Weights of a small mixture-of-experts language model, trained from scratch on English Wikipedia.
Experts: 192 SwiGLU neurons an expert, a softmax router.
Training: a variant of Muon for the experts, 579M tokens, 4416 steps.
Below are experts of layer 9 (counted from 0) of a mixture-of-experts language model. Rows are named router (the router's row for the expert) and show model dimensions 64-127. Each number is 128 + 24 x the weight over its row's rms, rounded and kept within 0 to 255. Numbers have three digits each.
Before each expert's rows: "comes before" lists some tokens at least twice as common just after its tokens as in all text. This comes from a sample of Wikipedia text that the model never trained on. Tokens count by the router's weight.

# expert 14
comes before: "-", "|", "s", "19", " •", "{"
router:114138119152135114169130130135106138101128139134129111132115122112117135102132123115189131164123119104156119117160149113129143108148141139121116101130135107106126147143083160140148150163116112

# expert 34
comes before: "\"", " (", " |", "\n", ":", " \""
router:122142085082152154103112142077122155117115130125185136155096113115120107115150118065142134124110108124159120098106115140130093106144130146125131120115115113106089128136122138141103117145142150

# expert 6
comes before: " was", " is", ".", "'", ",", " had"
router:121128133169140136138134142102102119126117167085123109159118091133122123118117092076108108114103120126159104109104163124146178129127147150124121091122127134088129120138101161136085151131108137

# expert 44
comes before: " |", "–", ":", ";", "|", " League"
router:141144113122122104176124185156109166106105143119106115136121128121138108093146103126128110138091138143146115110126129143186130111090142159113108075111102089098150131127155137142092145136141164

# expert 10
comes before: ".", ",", "\n", " and", "s", " in"
router:123132116163147141172154122159116118126152135115135107137126106115116137108165143125150100125146099094144126114175096125159169130131123122141159119108112124095141171140126152121082156140127175

# expert 22
comes before: "  ", " 1", " \"", " 2", " 3", " 4"
router:116138118117118124133139102107133166133107165108115118164097101111085156111136092071143125124143135122137113090117126144153122097127129153139164093122099090133119151120125120151141131142142128

# expert 2
comes before: " the", " a", " his", " he", " it", " an"
router:107121093091115166157172134118118150082115116101096110143121132127114142121114127127178081142149120111156107111171170200149129097139119163133140118113117136111151131125128146083125132126111146

# expert 36
comes before: "|", "-", " was", "The", " -", "  "
router:127146090077138136133144134109129133131111135104152127134107112110123133125123085124156103141163110112104107125108128147140142102131106128131146107118117116115154150145107160095127156128130124

# expert 39
comes before: "\n\n", "\n", " The", " He", " In", "="
router:105124099110100143123147149096144144090114137134084127135066119116119162122109111084129134125141130133147131100122137138155121119158144147137102112132078107115137182175127133134093112151094120

# expert 24
comes before: " and", " he", " the", " which", " but", " a"
router:083125117065127116158114132146096127088124142062142113123144111151128149118102121078174125138135111084152111135168136146114098096121127159127140115141116126100111120139118136105134163111123147

# expert 35
comes before: " |", "|", ";", ":", " /", " ·"
router:156095105164101159139116168092148162125113124115111115121138116105103128096165114138112130167074110102133147138108148120125152117165082108128096106105077109129154154131094146151118178141114130

# expert 13
comes before: " the", " a", " his", " an", " to", " their"
router:132128123112115118180147162080128130104114169122069116124114121094100110115138122128186092130148116125150127089136138175143133082150129166145165088107113134121168141128105142098122123143109169

# expert 46
comes before: "ed", " to", "d", "ing", "s", " that"
router:099134123132136123111148133097116147109130136088149100140138122153118126113144126115162098180130127133186091103120132130144136122138115127111123083129124121134157158116102160143132154141140167

# expert 20
comes before: ",", ".", " and", "\n", " in", " ("
router:140123128164161138156118150165117105098133161114120119136118082125146116124157134106133127144124108131135117153127173080146131111138112138115114086103140148103121148140102153130060108131109136

# expert 1
comes before: " in", " by", " a", " to", "|", " on"
router:145129125148148158151128185139125146115138139133110125132116119107130144089128090122133127122176119063144096141153144113161125090134113121138129107106111113100128122130139110105123159143081155

# expert 15
comes before: " |", " (", ";", ",", ")", " of"
router:131143112145109142129147100112110131128140130114135109145113110123099121093162149093163092128107101119139117140140127131143146134131118131153110129091112126101152127130090157125102130143126167

# expert 43
comes before: ")", "–", "S", "P", "E", "N"
router:131112124115158150115135154129106117113100165129151148132100113124147130097115130137132136140137115141132142118126140129150153132093109193151131068128097096102148159155094115065120152142098113

# expert 33
comes before: " be", " as", " to", " by", " have", " in"
router:146173108111140153117141158073096121128111134116153111152131103100112141092131109115166109146205097120113139123150149177120142124130121132102114083113112057145184126152108124077127152125114136

# expert 25
comes before: " |", ",", " (", "\n", ";", "'"
router:114125125130144113157128120131123106112114101131074095136120090147160131132150104144165109129086080088145103072105148139134133127153139119135130099097129137133138131175082140133120128142126126

# expert 42
comes before: "s", "ing", "ed", " of", "er", "ers"
router:139125114179118138173125111076119182101114166087109129131140110092134141134165111121128085148101105093122117104188122113129180135141078127152164136091130140105168117130110167101117165123091141

# expert 26
comes before: " of", ".", ",", " in", " and", " to"
router:106104112139125139178141148143116163127119121096111116158122096109134116132163096109148114140132124113148126149160139148155152117147101157134167134121117139102137147135126133132097162111118144

# expert 31
comes before: "=", "-", "|", "The", "In", "On"
router:125143141117163158134181166104137133087117162110133098154131123125132159136109100108123089131118116084117100122108116132167146129159112189142135098119128138097147152164096162103124139135121145

# expert 0
comes before: "-", "0", ".", "1", "″", "2"
router:123128106105132154099126163083123144103133166131105126183114132136084098069119120109153133141107112084126100118077162169139146133147085110168141154119116133112116165153111135129126162146125127

# expert 47
comes before: " |", "–", ".", ",", "%", ")"
router:108157123103143128136150130108125164119121149128117121128103084132086128116138154084148071120127118102106114107127155137137176114111137164138144119105123111115127136138113139116127100109126132

# expert 27
comes before: ":", "s", " of", "=", " =", "\n"
router:107153120159133133125117146106120157118109124129127087158101104136121131090151119152134136178129121084132108100106129133117076111160159124122171100107122115087126122141118139150085136165115148

# expert 4
comes before: " the", " 18", " 2021", " 2008", " 2018", " 2014"
router:117139134137150169127163154108151135143087090099142125094118088089126111129120121076131129126143150129102125129127199126143117089124113154126127123086106106107123166124097117104084146166130131